Experts of a small language model: 128 SwiGLU neurons an expert, 1 pick a token.
Below are experts of layer 4 (counted from 0) of a mixture-of-experts language model. Rows are named router (the router's row for the expert), down (a neuron's output weights, with its number) and show model dimensions 0-95. Each number is 128 + 24 x the weight over its row's rms, rounded and kept within 0 to 255.
After each expert's rows: a language model's description of what the expert responds to. This comes from a sample of Wikipedia text that the model never trained on.

# expert 7
router [124  92 132 130 138 158 129  93 125 154 132  96  91 134 152  98 129 129  99 129 143 157 158 155 122  96 102 139 111 130 138 119  82 126 132 130 163 165 171 156 151 155 150 158 146 134 130 132 125  94  95 132 129 149 131 124 132 116 161  99 118 166 144 119 171 160  88 150 161 101 134 128 135 124 138 116  86 105 117 100 126 134 179 166 101  93 158 114 158 127 105 161  92 170  97 145]
down0 [139 134 128 142 110 112 121 130 117 101 118 167 135 123 102  99 122 110 138 162 116 148 120 158 128  78  79 140 184 131 116 126 127 117 115 136 130 156 156 140  95 144 132 149 140 146 116 149 112 138 140 102 130 102 151 143 116 109 145 116 122 109  94 132 139 109 146 152 162 161 168 134  82 220 104  92 154 108 126 145 125 125 129 125 108  98 124 135  97 114  97 158  76  87 103 148]
down1 [122 196 113 105 116 123 165 124 118  98 111 109 147 136 105  85  85 140 129 153 152  96 137 131  98 188 123 157 183 141 100 122  91 132 130 167 132 115 108 115 139 153 119 103 129 110 121 123 148 125  79 115 133 135 132 121  96 157 132 110 176 109 112 101 118 130 110 145  81 108 100  82  89 108 105 131 115 156 139 121 114 110 105 114 122 155 129 172 116 123 103 151 107 126 116 124]
down2 [120 137 128 119 111 115 122 105 137  89 133 164 142 138  64 134 123 117 113 178 114 146 121 140 160 115 168 178 124 148 138 128 151 145 169 141  83 103 155 140 114 126  99 111 128 109 167 144 118 131 107 146 102 118 158 115 140 119  94 132 198 134 136 128 129 161 140 166 128 128 124 165 118 153 173 100 102 116 147  97 155 122 134  85 136  84  81 133 117 115 116 137 119 161 134 136]
down3 [120 109 111 137 128 122 129 133 121 103 152 145 119 147 110 123 117 164 145 107 130  99 134 143 111  80 129 142 120 106  85 123 137 145 164 134 103  99  93 150 153 158  64  99  98 139  76 104 167 107 157  71 156 174 155  76 126 138  93 153 114 114 142 120 116 110 156 109 155 154 129 123 171 127 138 161 132 142 120 148 122 148 161 143 150 128 142 105 129 119 149 139  96 105 148 153]
down4 [128  97 137 149 142  95 120 142 163 102 163 123 146 134 132 141 106  88 138 122 176  90 119 123 131 139 108 178 137 111 141 128 110 131 150  83 182 139 121  99  86 116  90  98 142 131  98 121 161 142 100 116 119 140 117 122 117 116 114 155 137 109 118 112 136 132 122 174 135 136 112 117 139 134 136 129 127 148 122 141 108  98 112 167  85 114  54 107 175 116  99 128 110 179 110  97]
down5 [155 183 135 113 142 138 133 140  68 154 139 159 155 143 125 112 141 148 112 100  93 127  88 116 108 146 143 108 133 138  96 166 142  86 130 115 119 130 126 138 123 135 121 103 144 161  96 126 160 158 165 102 135 106 110 151 124 155 112 165 166 105 141 117 159 106 120 123 142 170  92 172 145 116 156 102 138 161 112 117  83 166 125 148 145 127 158 116 104 143 144  69 116 125 122 143]
down6 [146 142 179 122  68 109 137 151 150  84 111 146 173 144 133 107 165 154 162 151 103  65 138 112 165 134 117 126 154 124 125 147 106 147 136 150 100 133  89 110 126 161 128 134 148 105 126 163 182 130 168 128 142 128 142 134 120 120 136 117 106 118 128 139  80 115 145 173 122 135 103 149 114 114 161 132 153 138 126 130 151 107 134 189 133 150 128 145 130 162 119  89 148 130 146 139]
down7 [148 136 147 125 151 134 126 138 127 151 122 123 138 125 119 116 107 167 145 101  98 147  97 136  79 134  93 151 141 126 151 158 152 145 100 132 151 133 132 169 146 126 131 165 169 157 104 133 121 139 151 126 166  89 185 123 118  98 103 177 125 148 123 146 162 127 148 110 164 130  87 156 113  91 118 118 147 153 111  96 125 143  91  92 181 141 153 115 139 158 101 125  95 162 136 163]
down8 [133 107 143 180  74 111 159 100 147 144 127  91 163 110 127  74 139 127  86 163 130 152 132 123  64 147 110 105 159 127 113  99 111 129 168 128 130 155  90 136 141 153 189 116 165 151 128 117 105 139 134 154 106 120 139 114 126 138 125  98 135 122 140 145 187 117 132 150 138 109 115 145 131 103 105 116 101 125 134 107 108 137 143  93 134 140 140 133 151 118 172  87 123 101 118 130]
down9 [154 171 162 114  64 154 125 136 171 134 135 108 103 148 115 131 100 163 138 123 117 129 154 112 104 113 103 150 106 121 119 105 149 131 141 145 175 122 133 152 162 101 107 138 141 117 164 177 128 127 156 108 126 142 145 125 189 143  98 147  97 107 150 121 151 127 128 120  82 150 103 143 146 115 133 147  70 120 128 127 126 107 148  94 116 105 159 123 102 163  98 118  98 169 111 138]
down10 [141 107 104 133 103 165 149 139 137 130 148 128  87  87 134 184  95 150 125 135 149 125 131  97  98 115 117  97 127 155 108 135 139 149 115 168 130 174 147 169 147  95 105 119  80 172 119  92 113  41 131 130 158 119 130 122 119 125  84 137 125 126 141 135 120 108 142 130 133 139 162 147 140 151 125 119 134 171 139 138 160 129 110 119  86 146 144 123 142  92 155 106 155 140 136 118]
What it handles: In, months, word pieces. The word "in", month names, "their", and inner pieces like l-ab-our, In-ter, estab-l-ished, abb-re-viations.

# expert 0
router [121 102 120 141 132 156 157  94 136 158 125  85  96 126 161  96 114 136  88 114 165 143 161 160 157 100  99 127 112 113 126 107  82 119 131 112 155 151 159 153 163 177 134 162 174 132 153 129 115 103 113 127 132 155 124 137 125 120 145 108  95 143 155 119 158 159 101 144 153  99 106 130 120 138 123 121  94  88 128 104 130 137 142 153 104  94 150 105 158 123  85 156  95 163  96 129]
down0 [129 124 123 131 107 145 130  71 143 165 114 120 127 162 146 106 220 151 135 139 158  80 153  90  68 115 137  85 145 126 107 160 111 157 130 120  89 149 161 156  90 105 140 134 163 118 122 160 134 119  84 105 139 152 130 136 173 150 111  95 130 139 166 132 119 125 130 103 125 117 146 126 114 151 119 120 148 147 137 130 137 137 105 132 125 133 149 120 144 128 132 165 103 106 144 137]
down1 [162 159 126 146 112 107 115 114 108 104 132  97 128 167  81 138 106 135 145 105 125 168 142  58 102 127 113 102 105 135 104 120 115 144  96 148  74  95 170  82 125 118  63 115 112 131 132 119 120 155 113 156 102 145 132 102 126 109  97 129 137 153  90 127 110 121 124 132 125 147 120 142 120 116 138 134 169  89 151  93 131 171 142 120 150 147  97 104 148 138 170 152 124 125 133 128]
down2 [135 108 150  97  92 120  91 133 123 132 130 137 114 133 151 115 115 121 101 141 128  90  87 143  94 107 110 121 107 128 144 122 133 159 131 120 110 163 127 125 135 108 128 123 166 156  93 163 115 170 117 141 167 105 112 168 169 130 133 141 103 120 127 147 126 129 148 121 174 103  89 133 126  79 111 143 166 112  87 127 111 109 139 164  95  77 159 154  76 126 146 102 181 103 133 132]
down3 [114 126 126 137 103 108 124  96 124 110 117 130 112  97 166 129 150  94 129 176  70 118 140 160  76  92 110 104  64 138 130 154 135 150  99 168 104 152 122  98 140 112 157 164 122 139 155 144  97 149 114 126 115 111 109 121 128 104 142 104 129 155 104  95 136  89 126 133 142  96 124 106 116 117 121 138  97 109 116 189 108 141 107 119 136 121  94 101 124 118 124 145 110  95 116  79]
down4 [139 155  89 137 158 122 110 149 144 157 121 118 130  69 161 102 148 118 158 123 160 100  97 135  92 144 142 136 131 139 137 123 101 141 134 154 115 166 115 130 130  71 101 113 128 106 164 130 118 112 126  85 133 141 165 111 169 151  97 145 118 149 153 128 135  94 123 125 145 129 161 116 140 153  94 124 151 148 145 138 175 106 157  73 110  77 113 167 115 155 160 151 129 129 148 112]
down5 [169 108 142 163  73 160 133  86 113 140 135 123 100 154 125 116 164 179 155 111  85 125 153 129 134 173 111 108 115  94 110 127 142 135 146 167 153 106 130  96 132 108 157 150 112 125 137  97 120 128 147 117 152 131 149 110 140  71  89 142  93 143 139  97 143 103 132 110 136 109 140 114 140 158 114 140 109 124 127 128  91  93 114 120 134 143 183 161 168 129 151  99 140 116  97 136]
down6 [120  95 128 124 150 173 103  96 129  97 112 156 133 165 132  95 127 139 189  87 126  90 109 154 149 156 118 117 131 123  81 124 130 112 109 131  87  94 173  93 134 118 133 125 114 109 130 117 150 158 121 157 136 158 103 108  89 118 127 146 150 127 119 153 121 171 100 156 181 106 152 164 113 111 138 180 128 134 170 120 120 123 126 112 134 105 156 125 122 124 148 143  86 156 123 130]
down7 [127 123 127 154 107 142 117 152 147 102 163 154 119  76 138 155 119 133 137 115 122 100 115 106 149 151 173 147 141 151 118  98  96 118 161  86 102 146 115 131 142 122 120  78 111 132 101 120 145 116 127 148 150 144  99 146 137 106 161 126 113 122 116 108 145  95 107 121 162 127 135 176  92 122 103 133  99 166 120  88 131 155 156 128 122 123 109 157  74  62 131  82 129 170 146 137]
down8 [132 122 137 109 132 119 135 157 159 164 104 141  86 120 110 165 115 167  99 142 163 160 128  93 131 126 113 128 149 140 118 155 149 104 172 138 150 131 163 145  70 108 156 120 159  99 147 179 130 113 121 108 147 119 126 128 141  94  96 142 142 104 115 120 152 134  74 117 128  96 130 152 162 121 120 120 132 116 133 122 145 147 174 104  92 131 142 143 147 158 171  96 120 120  79 169]
down9 [135 143  91 172 104 201 197 107 151 106 137 144 153 121 116 130 124 165 148 127 111 140  94 118 132 150 113 146 102 158  80 163 108 108 148 115  75  99 157 139 132  91 128 111 132 160 126 135 115 143 125 141  89 156 113 159 150 150 149 112 155 127 103 112  95 140 153 117 123 142 156 158 140 117 135 101 106 130 110  94 125 125 117 146 126 112 149 101 124 132 111 127 152 137 135  73]
down10 [124 115 102 113 125 144 145 145 104 122 107  90 126 126  95 136 126 105 142 144 115 152 123 131  81  89 126 160 132 157  95 138 123 156 133 139 136 102 143 118 108 116 105 112 137  68 177 123 100 129 156 130 114 117  82 111 140 129 152  92 139 110 135 151 116 165 129  97 108 141  85  82 113 146  79 122 170 127 143 118 143  85 175 143  95 162 115 123 102  99 156 152 135 153 132 168]
What it handles: Table pipes, verb stems. Pipe separators and blank cells in election and results tables, plus verb-initial pieces like dec, bec, contin, amal-g, and "the", "from".

# expert 5
router [125  94 120 135 137 161 183  97 124 159 135  89  94 128 159 106 119 117  87 114 163 162 158 172 148 113 106 141 142 126 132 124 122 138 136 106 154 160 162 146 151 165 132 158 163 142 121 128 133 111  96 139 122 130 130 130 123 123 162  96 116 161 137 121 161 159 102 136 166 108 118 128 144 140 101 110  86  95 123 123 130 147 110 156  93  95 165 114 156 131  91 154 101 166  86 147]
down0 [124 119 135 196  96 118 119 131 108 124 127 104 139  96 120 137 165 137 134 129 117 155 163 140 151 141 173  93 153 136 138 131 133 137 115 105 134 157 150  86 164 134  92 178 106 123 123  78 154 183 133 126 141 131 140 109  94 144 109 159 126 147 171 155 128 142 116 165 130 118 102 147 201 161 118 106 109 130  96 148  85 121 147 108 120 112 125 144 130 146 130 146 122 106 117 111]
down1 [114 102 111 151 115 144 164 122 105 147 103 150 119 176 130 129 151 125 109  96 100 134 124 144 114 135 154 110 192  99 141 174 162 138 139 120 153 102 117 129 167 107  83 124 144  77 110  87 109 117 162 147 113 133 101 134 138 150 115 161 137 116 121 130 160 146 186 109 111 120 121 145 146 126 130 150 117  72 116 154  88 130 105 152 148 122 114 153 133 133 139 133 130 164  78 150]
down2 [104 125 134 141  99 138  83  99  91 122 134 172 147 103 125 133 187 182 128 132 158 139 116 128 112 151 132 100 130 117 101 126  99 159 137 141 178 123 128 121 153 111 123 146 152 101 124  97 121 162 158 152 187 133 153 119 141 119 119 123 116 114 103 142 109 117 110 157  91 103 128 156 122 116 132  97 146 122 131 151 167 147 141 169  66 114 151 113 143  97  99 128 172 140 106 140]
down3 [ 82 110 143 154  92  86 150 124 111 152 110 120  74 122 147 152 145 139 146 112 143 144 152 100 119 144 117 145 125 139 123 121 165 105 145 122 122 104 148 114 133 138 107  89 156 159 121 163 113 144 181 125 111 105 147 126 148 123 112 161 151 125 134 155 143 139  90 136 117 145 141 120 171  97 101  60 153 124 159 113 158 154 113 122 128 121 154 157 141 163 133  87 128  92  95  83]
down4 [103 107 106 151 113 137 133 150 107 150 132 143 105  82 125 133 128 112 141 115  86  65 131 179 105 129 132 146 120 157  96 143 172 140 127 145 150  87  87 157 120 141 127 173 155 162 160  79 142 122 127 138 144 123 132 109 132 142 107 137 138 118 115 123 118 131 130 120 129 129 116 153 149 116 176 136  98 149 100 128 136 155 143 157  73 120  69 126 103 118 149 155 129 137  89  86]
down5 [ 94  87  96 121 125 139  71  82 155 116 107  83 133  97 129 127 105 126 163 154 157 109 118 131 125 149 100 132 107 121 118  83 129 131 123 141 191 116 133 106 169 160 137 154 111 139 136 115 125 164 158 152 152 120  98 131 149 129 150  98 126 138 131 132 149 110 143 143 107 138 142 158 105 121 147  82  73  67 117 133 120 106 122 109 103 144 157 118 128 121 125 170 111 118 107 152]
down6 [102 163 120 158 107  97 141 161  98 141  96  71 101 140  90 157  96 125  72 136 101 108 160 106 133 101 128  98 122 151  73 145 143 141 107 119 106 142 122 104 121 135  77 129 142 119 152 116 143  98 132 127 139 123 142 117 112 121 127 147 116 161 111 141 115 174 103 117  94 156 150 115 161 115 127  90 134 131 153 148 126 138  99 157 127 110 159 122 123 180  88 148 142 148 117 161]
down7 [121 157 162 137 142 118 111 117 125 122  90 118 148 130 142 106 106 148 149 142 172 127 111 128 158 140  93 173 147 150 134 126 155 110 119 131 155 127 132 140 133 136 141 145 119 159 128 154 150 108 161 148 131 107  91  99 127 141  61  89 136  95 153 130 126 151 106 127 146 123 102 118  83 143 112 133 116 158 148 132  88 179 108 152 122 110 150 147  97 191 140 182 101 120 130 174]
down8 [148 117 142 157  46 118  98 156 105 138 122 120 101 139 141 146 146 153 104 114 113 129 116 101 105 117 112 109 111 100  99 154 111 115  97 143 131 167 125 115 136 175 141 119  99 113 163 138 127 114 146 131 113 143 144  76 125 108  98 111 167 143  95 158  93 100 122 143 113 109 150 125 113  99 144 188 133 127 158 124 144 146 140  67 123 179 160 112 132 133 124 121 114 149 136 153]
down9 [ 86 138 147 133 109 148 137 137 129 129 108 136 155 166 147 137  97 130 101 129 106 149 113 139 176 149 140 144 117 131 162 171  92 120 145  99 132 116 100 120 128 126 103 126 139 117 104  62 139 149 113 107 102  82 124 105 112 173  93 106 129 117 163 141 125 110 130 152 147 149 171 151 110 160 136 123 159 106 134 104  84 156 152 103 107 147  86 141 142 154  94 145 164 168 154 110]
down10 [118 171 136 140 103 143 125 110 138 116 155 166 129 100 125 123 113 129 130 104 115 146 105 117  95 116 118 109 166 138 127 202 137 120 129 133 104 108 109  99 150 171 135  79 119  97  89 101 173 177 123 111  93 136 116 143 131 149  74 161 137 145 133 111  91 123 133 147 137 120 126 152 128 141 126 128 109 110 137 121 142 148 162  73 178 144 136 136  76 136 154 143 144 138 151 109]
What it handles: Symbols, coordinates, headings. Non-ASCII bytes, coordinate separators, heading equals signs, currency symbols, plus "to" and mid-name pieces like Om-en, J-on-as.

# expert 6
router [149 110 105 136 134 168 113  87 124 154 139  96  94 127 172  87 135 143 103 123 190 156 155 156 116 129  94 143 111 101 121 128 116 124 131 117 153 166 150 158 163 171 129 144 157 129 148 119 117 105  96 121 141 146 135 122 130 118 150  98 113 152 147 113 168 150  97 161 158 102 164 128 111 120 167 140  92  92 125 111 137 139 144 158 102 101 162 139 149 121 100 157 106 160  98 137]
down0 [111 160 156 114 138 131 155 142  87 115  95 150 118 144 100 159 101 157 119  97  67 129 144 191 129 108 155 102 128 153 130 156 151 119 108 135 104 132  95 112  97 157 148 114 142  91 149 136 127 103 143 132 133 122  64 145 137 161 126 169 124 106 119 109 131 104 105 108 132 116 164  79 138 106 160 148 112 123 112 155 120 130 105 130 117 145 113  97 139 179 132 127 150 154 162 129]
down1 [125 117 132 160  75 150 144 149 144 126 141 130 148  95  99 145 143 157 166 117 130 113 161 130  66 154 115 131 149 136 108 107 161 159  83 104 157 146 120  90 122 141 145 134 186 123 109 151 185  96 121 135  91  95 121 133 135 122 100 143 115 134  98 109 129 153 109 102  87 132 114 126 126 123 152 145  88 141 126 138 124 155 137 100 163 164 173 117 128 149 148 145 103 150 143 145]
down2 [148 154 120 105 135 143 125 130  92 119 111 144 178 129 170  96 155 176 146 105 134 161 159 122 131  97 128 112 111 123 140 120 105 156  98 110 142  77 148 109 122 160 130 145 140 136 116 104 120 100 130 103 124 122 130 119 139 104 124 144 129  94  99  99 105 178 109 113  99 186 119 158 150  93 119 150 164 155 148  99 118 131 144  98 126 118 170 116 105 151  96 160 130 174  95 104]
down3 [173 133 115 136 135 122 114 160 133 102 175  95 131 145 124 180 165 103 144  78 152 146 124 164 153 128 126 144 145 116 133 194 149 137 134 140 161 127 123 161 154 119 116 133  95 121 107 102 110 156 155 151 129 147  83 134 154 111 118 145 102 128 101 106 115 122 144 100  99 167 127 124 144 134 105 147 149 150 160 136  78 135 110 104 176 127 131 124 131 169 156 113 155 129  96  98]
down4 [120  97 143 111 130  88 117 118 122  90 149 117 155  90  92 138 134 123 113 106 177 105 109 119 127 171 140 104 120 125 162 132 143 123 148 128  81 134  82 104 148 118 123  98  84 128 153 101 124 174 163 119 153 169 159 110 103 115 149 131  75 132 145 152 109 111 146 117 137 149 131 126 119 139 165 126 141 153 164 115 120 157 112 132 172 152 135 113 143  98 150 134 126  81 168 164]
down5 [110 112 153 145 117 164 109 137 147 111 109  97 155 114 135 104 145 108  99 120 144 153 100 112 141 117 159 136 109 107 151 119 152 141 130 122 140 138 123 174 101  98 118 114 139 133 167  90 152 136  89 116 123 105  72 102 154 127 126 125 152  95 130 104 126 170 163 121 140  82 117 139 110  99  97  84 169 148 154 114 115 130 158 114 128 167 146 128  94 114  90 129 171 116 122 190]
down6 [107 147  85 143 142 120 103  97 126 155 108 136 103 112 155 130 150 120 147  95 163  94 111 120 153 121 170  69 108 124 143 104 142 166 137  75 143 167 171 113 135 134 134  98 107 169 139 110 160 122 150 121 144 122 137 109 160 168 114 160 131 158  91 148 143 140 146  98 144 100 119 126 137 139 101  93 131 109 131 141  98 104 135  95 137 152 136 168  88 137 150 119 107  85 141 133]
down7 [ 99  78 116 112 105 120 113 130 145 100 118 133 102 142 105 115  94 110 130 163 122 112 122 126 137 123  67 171 103  86 131 133  88  97 127 139 164 106 146 145 111 119 142 126 143 142 155 119 127 136  73 128 135 110 118  72 156 115 113  99 120 103 167 130  78 123  90 147 123 136 108 137  71 127 103 153 134 123 188 136 135 143 119 154 151 102 122 146 112 109 142 152 144 148 164 124]
down8 [109 116 152 117 131 112 103 140 114  97 161 109 136 138  81 156 166 139 132  94 183 123 148 126 141 130 147 105 108 137 133 172 116 139 124 163 116 109 143 130 116  96 128  87 134 123 150 129 162 163 143 158 106 172 138 162 148 132 169  99 150 170 132 104 131 121 159  87 124 132  96 177 144 110 119 122 105  89 115 123 137 126  92  86 141 166 133 141 158 133 110 133 161 112  82 133]
down9 [ 94 194 155 154 114 135 180 125 138 107 165 102 122 110 105 173 123 129 131 136  65  90  81 157 149 164 153 169 139 107 122 139 127 156 121 134 118 132 119  81 124 130 132  94 153 121  94 169 132 118 148 106 123 133 119 115 113 126 122 168 151  99 115 135 127 130 147 162  98 159 103 148 149 113 147 125 153 149 105 115 137 148 160 145 119 154 126 138 136 117 113 108 179 119 132 150]
down10 [128 151  92 143 166 133 134 106 145  90 150 135 146 168 136 104 165 103 119 114 152 142 173 138 132 118 144 134 106 108 194 166  95 128 132 133 144 104 110 128 100 153 134 108 150 135 141 127  85 146 127 103 103 121 112 151  95 106 192 117 161  99 129 141 126 150 102 145 122 128 133 133 119  89 138 142 131 159  97 112 138 141 113 149 124 167 116 113  67 150  75 139 130 122 151 160]
What it handles: Mid-word suffixes, place names. Middle and ending pieces of words and foreign names (-ing, -ed, -ation, Francus-k-a, Fuggerstra-ß-e), and capital W.

# expert 9
router [110  96 113 124 139 157 134 100 129 156 140  99 102 140 170 109 119 135  99 119 171 151 153 147 167 103  92 137 124 129 125 132  69 121 136 105 155 161 152 160 161 166 153 159 163 132 145 129 126 106 101 129 154 128 130 123 132 132 169 101 108 163 134 120 162 161  98 157 158 101 143 123 156 137 147 114  94 102 125  93 140 127 149 159 105  98 156 106 158 145  99 158 100 159 102 129]
down0 [141 158 125 175  94  92 171 138 138 115 101 122  98 111 109  96 144 162 129 117 179 129 114 113 151 131 136 111 145 156 141 122 134 140  82 121 142 138 119 142 104 113 165  89 165 129 133 124 186 134 119 127 139  88 119  74 137 120 101 151 135 122 102 134 157 135 104 148 148 120 136 116 132 164 121 128 115 156 157 157 179 144 102  84 147 163 118 126 118 146  92 174 126 147  98 132]
down1 [138 132 136 124 135 152 142  81 141 108 156 127 123 166 142  85 148 106 148 101 137 143  76 179 127  85 168 131 136 130 119 152 169 120  88  95 132 102 137 102 137 134  91 131 132 111 117 121 117 131  90 141  77 118  91 107 119 166 109 107 145  84 104 119 158 154 145 121 130 117 131 160 145 139 127 134 129  98 104 131 141  63 119 130 110  93 142  93 111 114 167 123 129 123 124 167]
down2 [114 119  88 130 149 116  98  99 122 138 126 145 149 137 191  64 150  90 136 145 100 114 124 146 137 139 168 141 101 137 148 148 128 132 120 121 159 157  94 109 131 112 109 166 111 184 129 159 155 139 106 121 110 109 141  95 136 138 145 150 140 103 159  98 125 144  98 146 131 112 101 111 119 147 127 140 114 145 130 155 139 144 165 213 140 115 119 122 102 114  86 114 124  96 138 126]
down3 [119 130 124 118 102  99 134 144 126 119  84 182  97 112 133 135 116 121 125 189 129 117 203 172 129 167 117 146 149 120 148 119 102 129 139 139 128  97 101 104 140 153 177 142 149 147 125 137 128 122 142 151 142 112 131 100 143 157 122 148 104  93 145  98 170 134 144 172 125 119 160 117 116 124 102 157 113 146 121 147 132 116 104 142  98 126  91 174  98 107 117 135 186 137 139 121]
down4 [ 97 158 130 191 117 139 163 131 171 110 155 139 132 147 147 160 176 135 134 129 133 129 132 120 111 161  71  83 133 119 132 152 133 119 164 158 102 116 105  99 121 154 145 127 124 152 162 151 154 115 134 155 104 176 123 123 127 149 136 144 150 131 111 101 131 135 117 125  87 146 125 115  95 127 113 146 128 125 117 146 130  85 142 128 157 153 179 121 143 133 183  94  99 138 119  77]
down5 [106 134 128 116  83 107 156  94 170 124 108  88 149 137 142 135 143 131 110 134 130 159 126 145 149 116 118 107 147  66 115 142 118 126 138 143 109 109 152 141 119 140 140 112 157 182 105 107 125 135 153  95 127 143 102 130 120 102 116 174  61 154 124 128 100 117 146 121 154 140 118 145 135 138 171 156 162 113  69 120 125 109 128 105 144 104 134 148 133 170 135  76 177 130 132 103]
down6 [100 158 127 142 127 123 138 132 155 145 124  75 136 137 110 105 129 133 159 123 127 113 151  78 121 117 138  90 108 133 107  97 125 136 141  90  79  97 173 145  64 174 111 131 100  83 109 104 117 152 117 156 129 141 140 168 111 142 104  98 129 146 107 143 171 150 108 140 115 128 130 144 169 158  92 127 162 162 108 134 136 152 102 169 100 132 132 117 124 150 158 131 111 109 104 113]
down7 [161 166 137 139 110 109  66 125 126 111  84 101 138 113 108 162 100 136 165 154 149 147 144 126 116 143 186 167 127 138 140 171 104 116 119 137  92 146 160  97 132 136 114 152 154 132 105 108 116  93 152 117 133 122 123 133 102 103  97 119 129 126 137 103 125 105  97 143 172 122 149 116 142 122 125 125 170 168 109 140 117  98 126 134 133  65 163 159 138 144 128 161 107 149 102 159]
down8 [130 101 160 133 127 123  98 149 104 132 102 149 172 139 132 129 100 137 176 126 156 131 100  72 115 127  85 150 120 150  96 156 114 108 120  88  83  79 162  96 109  93 131 153 101 124 129 128 102 114 130 117 140 154 126  94 116 117 143 133 103 176 124 147 151  97 122 119 126 117 129 130  97 148 126 161 143 117 180 114 137 124 111  73 107 157 156  91 112 138 141 160 136  98 140 135]
down9 [120 139 103 158 149 103 105 151 157 110 122 135 141 151  94 128  90 149 151 149 159 156 138  99 144  96 158 122 151 120 123 113 157 148 129  91 127 116  98 106 164 175 128 122 164 184 128 122 153 102 159 142  93 113 112 113  73 143 173 150 138 107 109  89 137 153 111 104 104 121  99 159 175 139 112  67 140 110 139 165 120 151 113 142 130 138 147 135 124 128 106 132 112 136 146 144]
down10 [152 144 114 145 149 104 126 123 153 112 105  99 172 125 119 100 145  93 141 145 146 146 123 149 145 133 112 172 145 152 152 108 124 141  86 110 106 130 171 141 157 107 128 198 125  91 163 122 120 130 129 133 156 120 113 117 129 112 130 122 137 142 209 169 157 158 151  95 117  96 151 140  83 147 122  99 106 150 130 145 125 120 150 144 141 122 160 145 113 142 142 163 140  94 167 128]
What it handles: Capital initials, table pipes. Single capital or lowercase initial letters (M, T, P, G, t) starting names, ph- pieces, and pipes in numeric tables.

# expert 2
router [120 105 113 128 128 159 107  96 133 163 123  97  99 126 159  99 138 126 106 109 181 158 159 160 138 112  89 139 145 114 129 127 103 152 125 100 162 161 149 149 163 148 141 161 160 131 118 126 128 103  98 147 126 127 161 124 129 120 171  99 130 155 120 127 159 149  96 146 156  96 156 123 155 123 168 120 101  95 128 127 118 149 190 158 105  97 167 126 154 132 103 161  99 148 100 120]
down0 [ 78 117 106 149 133 164 127 161 140 159 129 124 103 103 139 138 139 100  91 119 122 154 117 227  99  82 163 151 121  81  93 135 178 124 170 153 123 125 164 115 124 109 119 111 132 142 129  95 139  98 135 160  89 123 170 125 147  97 129 147 122 133 110 137 113  97 152  93 116 126 130 121 143 139 135 115 125 130 131 112  94 121 122 140 118 124 162 107 104 133 156 118 128 112 106 113]
down1 [137 121 110 142 121 119 162 180 145 125 140 125 112 132 101 101 113 172 130 147 106 112 147 133 101 109 118 137 177  71 110  84 109 114 135 143  78 125 153 161  99 133 166 101  99 119 126 123  70 154 126 139 168 172 148 109 109 116 110 150 146 123 132 143 139 157 115  88 149 132 171 148 103 138 161 155 124 163 113 135 106 123 123 159 147 132 141 102 118 123 104 148 135  77 143 139]
down2 [ 98 104 101 130 139 113 135 127 130 127 119 123 141 114 118 122  95 156 124 143 157 149  91 110 144 143 110 132 149 180 130 129 133 147 100 115  94  74 151 180  82 122 150 135 170 139  93 139 124 160 108 150 108  97  88 141 143 127 150 128 141 108 150 135 153 129  87 146 111 128 124 185 125 126 144 129 127  72 186 126 157  98 111 101 153 118  97 118 151  89 140 147 128 140  94 144]
down3 [153 154 141 116 117 147 107 128 143 153 142 107 141  97 129 129 119 152  77  91 192 128 116 150 131 142 149 119 101 143 177 107 102 151 159 140 125 124 127 156 128 139 147 144 148 187 119 159 127 139 157 135 151 159  98 133  98 162 106 134 124 185 161 145 129  98  90 181 180 130 117 142 151 122 150 114 113 115  81 161 138 129 145 157 123 116 143 129 154 110 113 131 110 134 144 135]
down4 [109 111  99 120 126  89 124 138 147  51 163 156 150 127  76  93 150 124 117 134 128  82 145 148 102 131 151 150 147 115 125 157 141 103 113 167 133 128 125 123 134 150 137 147 107 118  97 158  81 100 140 112 104 148 160 154 101  88 110 160 145 119  88 133 124  75 110 105 148  97 107 133 112 106 125 150  94 121 115 110 113 113 142 147 139 116 161 124 131 150 163 133 164 126 142  94]
down5 [135 111 150  91 113 139 147 123 149 136 125 101 112 136 136 137 117  80 145 143  79 152 126 116 116  97 144 122 104  82 152 131 127 134 138 127 158 100 158 143 119 125 118 145 117 140 101  71 149  95 149 110 127 109 103 140 133 127 163 115 137 114 155 136 146 135 158 147 102 111 148 189 146 127 130 135 118 152 103  99 179 129  63  90 104 149 131 135 123 122 198 107 113 153 130  90]
down6 [149  99 117 142 104 153 124 112 103 150  94 104  90 135 120 100 124 120 125  96 150 108 139 132 109 151 101 155 145 133 106 102 112 137 139 155 122 125  93 125 123 148 146 105  88 146 130  92 112 129 114 114 140 129 101 173 162 128 120 188 162 138 137 164 134 135 120 127  90  81 174 120 146 134 121 161 112 158 109 160 111 151  87 106 152 161 136  88 147 149 146 187 120  85 137 123]
down7 [ 85 107  80 142  96  93 134 170 141 135  89 141 139 117 142 101 148 144 143 155 143 110 141 140 136 146  84 109  88 166 104 130 119 111  96 130 143 122 130 130 136 139 151  92 184 118  97 150 132  95 106 107  78 138 132 118 113 134 160 126 154 138 122 108 127 172 104 195 103 174 119 175 121 141  81 136 116 116 112 113 147 128 122 123 120 148 153 149 121 130 129  98 132 107 139 115]
down8 [127 116 130  98 109 122 132 140 143  84 115  78 121 124 138 156 105  95 115 147 120 139 134 133 185 115 118 138  72 131 155  98 136 127 168 130 140 110 109  96 120 152 169 142 147  90 118 145 119 132  92 166 130 157 136 136 102 140 156  92 112 115 100 112 101  96 146 150 116 141 124 152  86 105 140 109 118 146 161 105 124 155 120 109 117 139  77 106  68 103 133 111 169 157 148 108]
down9 [148 157  78 102 157 168 128 156 108 128 111 128 113 137  85 120 124 165 129 115 147 117 124 115 149 133 168 125 167  63 113 137 156 146 116 123 127 148 120 130  98 136 113 127  91 118 142 122  96 135 122 154 123 142  70 137 180 103 103 105 152 101 149  87  87 145 117 117 172 145 111 116  99 113 139 175 130 115 128 128 112 103 120 128 107 109 114  79 137 139  91 134 134 119 150  88]
down10 [135 134 157 155 113 122 116 152 128 131 150 164 135 143 104 173 159 132  76 150 131 157 106 146 147  94 144 131 145 100  92 165 175 158 131 122 142  88 139 143 145 137  87 126 125 161 113 118 152 134 127 154  88 130 128  76 111 137 121 191 126 120 163 167 138 120 143 111 107 132 116 161 133 103 175 119 107 163 144 102 131 137 111 108 139 161 157 144 152 147 118  88 114 155 129 152]
What it handles: Years and name middles. Year prefixes such as 198, 200, 202 in tables and "In 2022"; also mid-surname pieces like B-rick-ell, Wozni-ack-i, Sc-ott.